config = dict(
    d_model=512,
    d_expert=48,
    routed_scale=1.0,
    balance_loss=0.00717,
    n_groups=4,
    norm='rmsnorm',
    rope_fraction=1.0,
    qk_norm=False,
    init_std_o=0.0,
    lr=0.00212,
    beta1=0.95,
    beta2=0.98,
    decay_shape='pow',
    batch_tokens=131072,
    seq_len=512,
)
Below are experts of layer 6 (counted from 0) of a mixture-of-experts language model. Rows are named router (the router's row for the expert) and show model dimensions 384-447. Each number is 128 + 24 x the weight over its row's rms, rounded and kept within 0 to 255. Numbers have three digits each.
After each expert's rows: "gets" lists some tokens that make up at least twice as much of what it gets as of all text. This comes from a sample of Wikipedia text that the model never trained on. Tokens count by the router's weight.

# expert 4
router:130113106117137127136130120169126120143067154147086133138093121130130182126166153129139159077112107138102132162107126096147112121123122124116132127151166117120157138111144156153122117148092109
gets: "0", "3", "us", "6", " de", "as"

# expert 23
router:134142145136125110145159122117097134138168082154108208109129114142123115117121124160146104118185121111110123164155138111142151091126153121120107094119129153130123129115145137125098135103149133
gets: "1", "2", "0", " the", "4", " The"

# expert 1
router:139148132131144094149143163161091110097135129197125099134113084138137172095138143113140130118150152124079143133122162163178128124114133129129139105167139135149093102177094099097064131128136114
gets: ":", "):", " D", " K", " G", " B"

# expert 21
router:095163153103142097113139146137097121157109103136134122158176070155128125073144129138141086092134165135121123169094139104103130137135116118128146113153091142117118150112106160137109086100157138
gets: "2", "1", "0", "3", "4", "5"

# expert 50
router:145141119159145125147131098145133103142126094100112146149033134140123148108123103134097147164170139144105144149160117122114114133115131115099125131125164121139070145111170139131103124137171143
gets: "–", "-", " A", " L", "/", " W"

# expert 7
router:123111105113132132115157114125118134143169130086156161148123129148126140140112095144147139146113103141141139116140138148147092105119141137107168103112156081084076119095176123078095146204158125
gets: " on", " in", " of", " to", "In", " at"

# expert 48
router:147129110078072059141126120117142120134138140131127128139129100136134135119132135138142113124157141175088162160152155133132122076123140129122096115156115120112126054142098135121112137136152131
gets: "-", "|", "s", "=", " \"", "'"

# expert 35
router:122156109100141145150141130119117085136130106123143115157122106125126148100064154123128150107144124125168100116081142144142108153147116139107120114165074145125117084122085117104109116133132109
gets: " |", " (", ";", " as", " an", " -"

# expert 0
router:147115133144124143163163165132125119138155095101132157133130109175170125134102134143165138149110110125118151118122134182147131120148148150129093109102134149128125149123132119130100139151159130
gets: "5", "6", "7", "4", "3", "A"

# expert 24
router:168101076165125149141154124139089116165156099119120102131118083150187180159086117124117133174124067109147139085164143120135126102141130096116124102092149113110091161109126118134110156146143142
gets: "1", "0", " more", " well", "born", "Note"

# expert 30
router:165169159092096091107152148127167189120126121078159171124123142144120132166120126099115122149118081144135092118123113117095106137120162136130124124116154097128137123122145193123126081143129092
gets: "1", "==", "2", " ==", " as", "3"

# expert 56
router:107144117100122132148090148114123097161103140112078078135131159154169143138120158131116142098113138168166141117087126122115128178128121104111101122140093115149176101124121126089097117147101169
gets: " (", "'", "s", "k", " round", " League"

# expert 27
router:135152123060105125131090162117102125108166117167189104128113124132140145116088123109093132137148139151157153156136097160150153193148110143117129119134136132137138127139122134097099162135151108
gets: " a", " the", " more", " per", " used", " an"

# expert 11
router:125144128129133114152102104145137108095099123160086111158149106128124085129169145121105151118136159124132121135098078105074113117125160119132110172136132164155127154128144162144120145116140154
gets: "0", "9", "N", "E", "5", "W"

# expert 26
router:100110142126142130129081129113142147120109152095119113154081128134137115127144126155120133092105139148154143142117111158102115175112115105119138115131119151181122135144148112157133134153142124
gets: " the", " The", " a", ")", "The", "'"

# expert 36
router:109151133069097126112109118123170134135120135111142095127108108123163141142129106151113159131145182107138145128133120139120100167177163135123139098101116149177156183140108105167129147133129124
gets: " his", " her", " their", " its", "s", " His"

# expert 49
router:146133126144197158118090134133123120133149142104125107154170092153150111175087160127138160123105181133137075112144111178109124090147168151167129115159144163183154127094120129125101104073097124
gets: "\n", ".", ").", "\".", ".\"", "="

# expert 62
router:093122152120142121154130089139105143081139140087105100068125128125116125170155134139115142067114173144103123202075128107099100112114094131114102120175120166108138115108135114113120157125136140
gets: "'", " –", ")", "\"", "s", "i"

# expert 63
router:129108155162115184167133159120176120162148112107120114129178096135123140093135146132141083147098175124108154081102174157113131116117119127112088116142120128099128149141107119094116125124134125
gets: "\n", "===", "==", " ===", " ==", " Total"

# expert 42
router:103146151121079129131117132133116118144115133143120107109124111111114140158171120100115115088124139133151166123091161116099104087144080151125152096116146132159101111120097184164138134154137117
gets: " |", "|", ";", " •", "(", "%"

# expert 43
router:113157158094139124145109105110123127124130133116107171166163133135121161104098105147087136111102098137112134130120114133096115107098158090122115177091170140124116145117092144118132112082149103
gets: "%", " first", " most", " many", " some", " number"

# expert 5
router:096124103101091120156139093114140105151146132109125112147159169129120111158115100142128094165068140175142119102106126157139158099100146096103161093106137071137150112112107091065174135085149132
gets: ",", " in", " of", " to", " from", " at"

# expert 17
router:135108133150137167165177108147137090159140140134094129161115115127094162128132146131149163149143128136128135126176114146161112089138129176150098155139138157129104107120120125152084137166165124
gets: " a", " the", ".", " The", " he", " or"

# expert 61
router:144131117120124181171168128114083125150111117129143128111118126134112128165139124137110140132089118149129139113157168160108141112151192108091155110126155153125131158139137148122142142153166129
gets: "|", " Country", " Party", " —", " Team", "==="

# expert 59
router:113121132133198148135137124149105080134095108115119126113168140141125182132132124113112131137117109102171140120117120134123138163137116159109116118127110128101084120126109114144128172158146150
gets: "9", "8", "0", "7", "6", "1"

# expert 37
router:126091125141114120137107109141174102133117126122112090108138147137091072142085166093182155167174130117164105134130121156102152139148139145144115150160130150168163117103153122117111133101168120
gets: " was", " is", " were", " are", " had", " be"

# expert 44
router:149121085098131157165121099161099160134134092162159119153079089146143184123162122193147131136090149117117125112159144145126178170122149104132134104117174137111129115125141134105100151108131141
gets: " |", ";", " —;", " October", ");", " –;"

# expert 10
router:102133148103132102151106132140175149115140127172117089154081111137118085084145117121140102126164151121142123172144065119092104128080155142155103128131090137154097133133150126129129110113117120
gets: "0", "4", "6", "5", "3", "8"

# expert 18
router:131154128165121173124117131136135103152089103107088165135145159124134108086135152171083164153139101084128150097187129112175140086102116131094142120145184133163125124103125143175147141156122122
gets: "1", "0", "9", "3", ")", "4"

# expert 53
router:152148097150086146111151186136094153119174127168162133137126121113063109151121149110149107120125104135157145121151091144121131171128086126150104104111134135161128126150139106110168144127139107
gets: "\n", "==", "===", ".", " \"", "===="

# expert 39
router:102142143132156131116129138129106124114127117136141175161173105151149070146094133139158158094069137088109128084169089164125146144111123144125118119112116164128174172116142143148135156110163107
gets: "|", " was", " and", " were", " In", " is"

# expert 19
router:101132152129105116150111128137112110125126103134113109137170138130180142147130113100176119103124143136099131102113158167126130140111103146153141125150112144088158147149120115161065119139121111
gets: " /", "6", "5", "4", "8", "9"

# expert 28
router:109122103094079131147148128131146138116124102149186153153096113123133125152116127148128093120148169113157131148100139153115171148135127121127170115114130149122175115096136115115150141114138118
gets: " the", " a", " The", "The", " an", " it"

# expert 47
router:147139095171124080126153147152108171152123083127111094105155110139132145107114135115134142180130143125109134111142099113117123117109156128121129104080180107137069130105135107143126111147115126
gets: ".", " May", " April", "–", " It", "7"

# expert 20
router:085150106137147128165104145155117101144121136174120113142126129130154161092098150064134139107103154134118138145078151145079111120145114101118138142096133122147134135099150071089101135101127106
gets: "th", "st", "nd", "rd", " the", " second"

# expert 12
router:122078103150134145153084131133114092132098136173129110162113113156115099127115123099101136149109139130133137105122122114161108119127156105126082139104100165193122150119152144149140147105144094
gets: "°", "′", " to", " of", "s", " with"

# expert 3
router:148135101112132130131132112117119119145137121159158120103152135151153166188087131076111143159134129127166149113137146144118131107129153131181107137105154142125136116111102119116104138119160126
gets: ",", "),", "\",", " M", " $", " P"

# expert 25
router:099145073140152105135113153166071140102107114161106139144138165165129102122156139117179125102106115102126139140124136078104120098128131136116115137068098059132145138106134130120126127103131141
gets: "1", "2", "0", "3", "4", "5"

# expert 8
router:122132130135131071144097163107143095162110123126135121161100136152131134159141114118133160098102124172165138136111146140106105128095073121082077085110112175112156101142147151153139126145096098
gets: "6", "4", "3", "7", "8", "is"

# expert 6
router:121151100115138140107177096167133122144145118145158116120097115121151143121144090172123083163085073097111109099127116108162105117102166130118163098135146094117102115113170101078120140162136094
gets: " of", " to", " for", " by", " in", " with"

# expert 31
router:113138106117124147140123096086141105149120110138110090064172102121144140096085147142080162130155122122120124151093122136093127122161128134127108100106125122128126113153134115098103125150143137
gets: ")", "\"", "'", " it", "er", "man"

# expert 45
router:140122172132137152113115100129145080155142138121132146119194153142156105127145138095110133134145109165117161158155160132136119146128129150108133135151084127157132082108104088117139148108131134
gets: " and", " that", " which", " who", " as", " but"

# expert 55
router:099140125102152134090155157151103133143151131167161129128117145134134105147141186142150166133163074111131147165101094090118116084124131135095123132122142097144173158126121148143137135160153097
gets: "\"", ".", "4", "8", "9", "3"

# expert 38
router:176122127109093101152120140120148110129131145099138103103175115118106141172120152135104157132103143136145148164091177128186107099129122119138090144176142100133171148134121132166094159129142099
gets: " ", " (", ";", ");", "   ", " ;"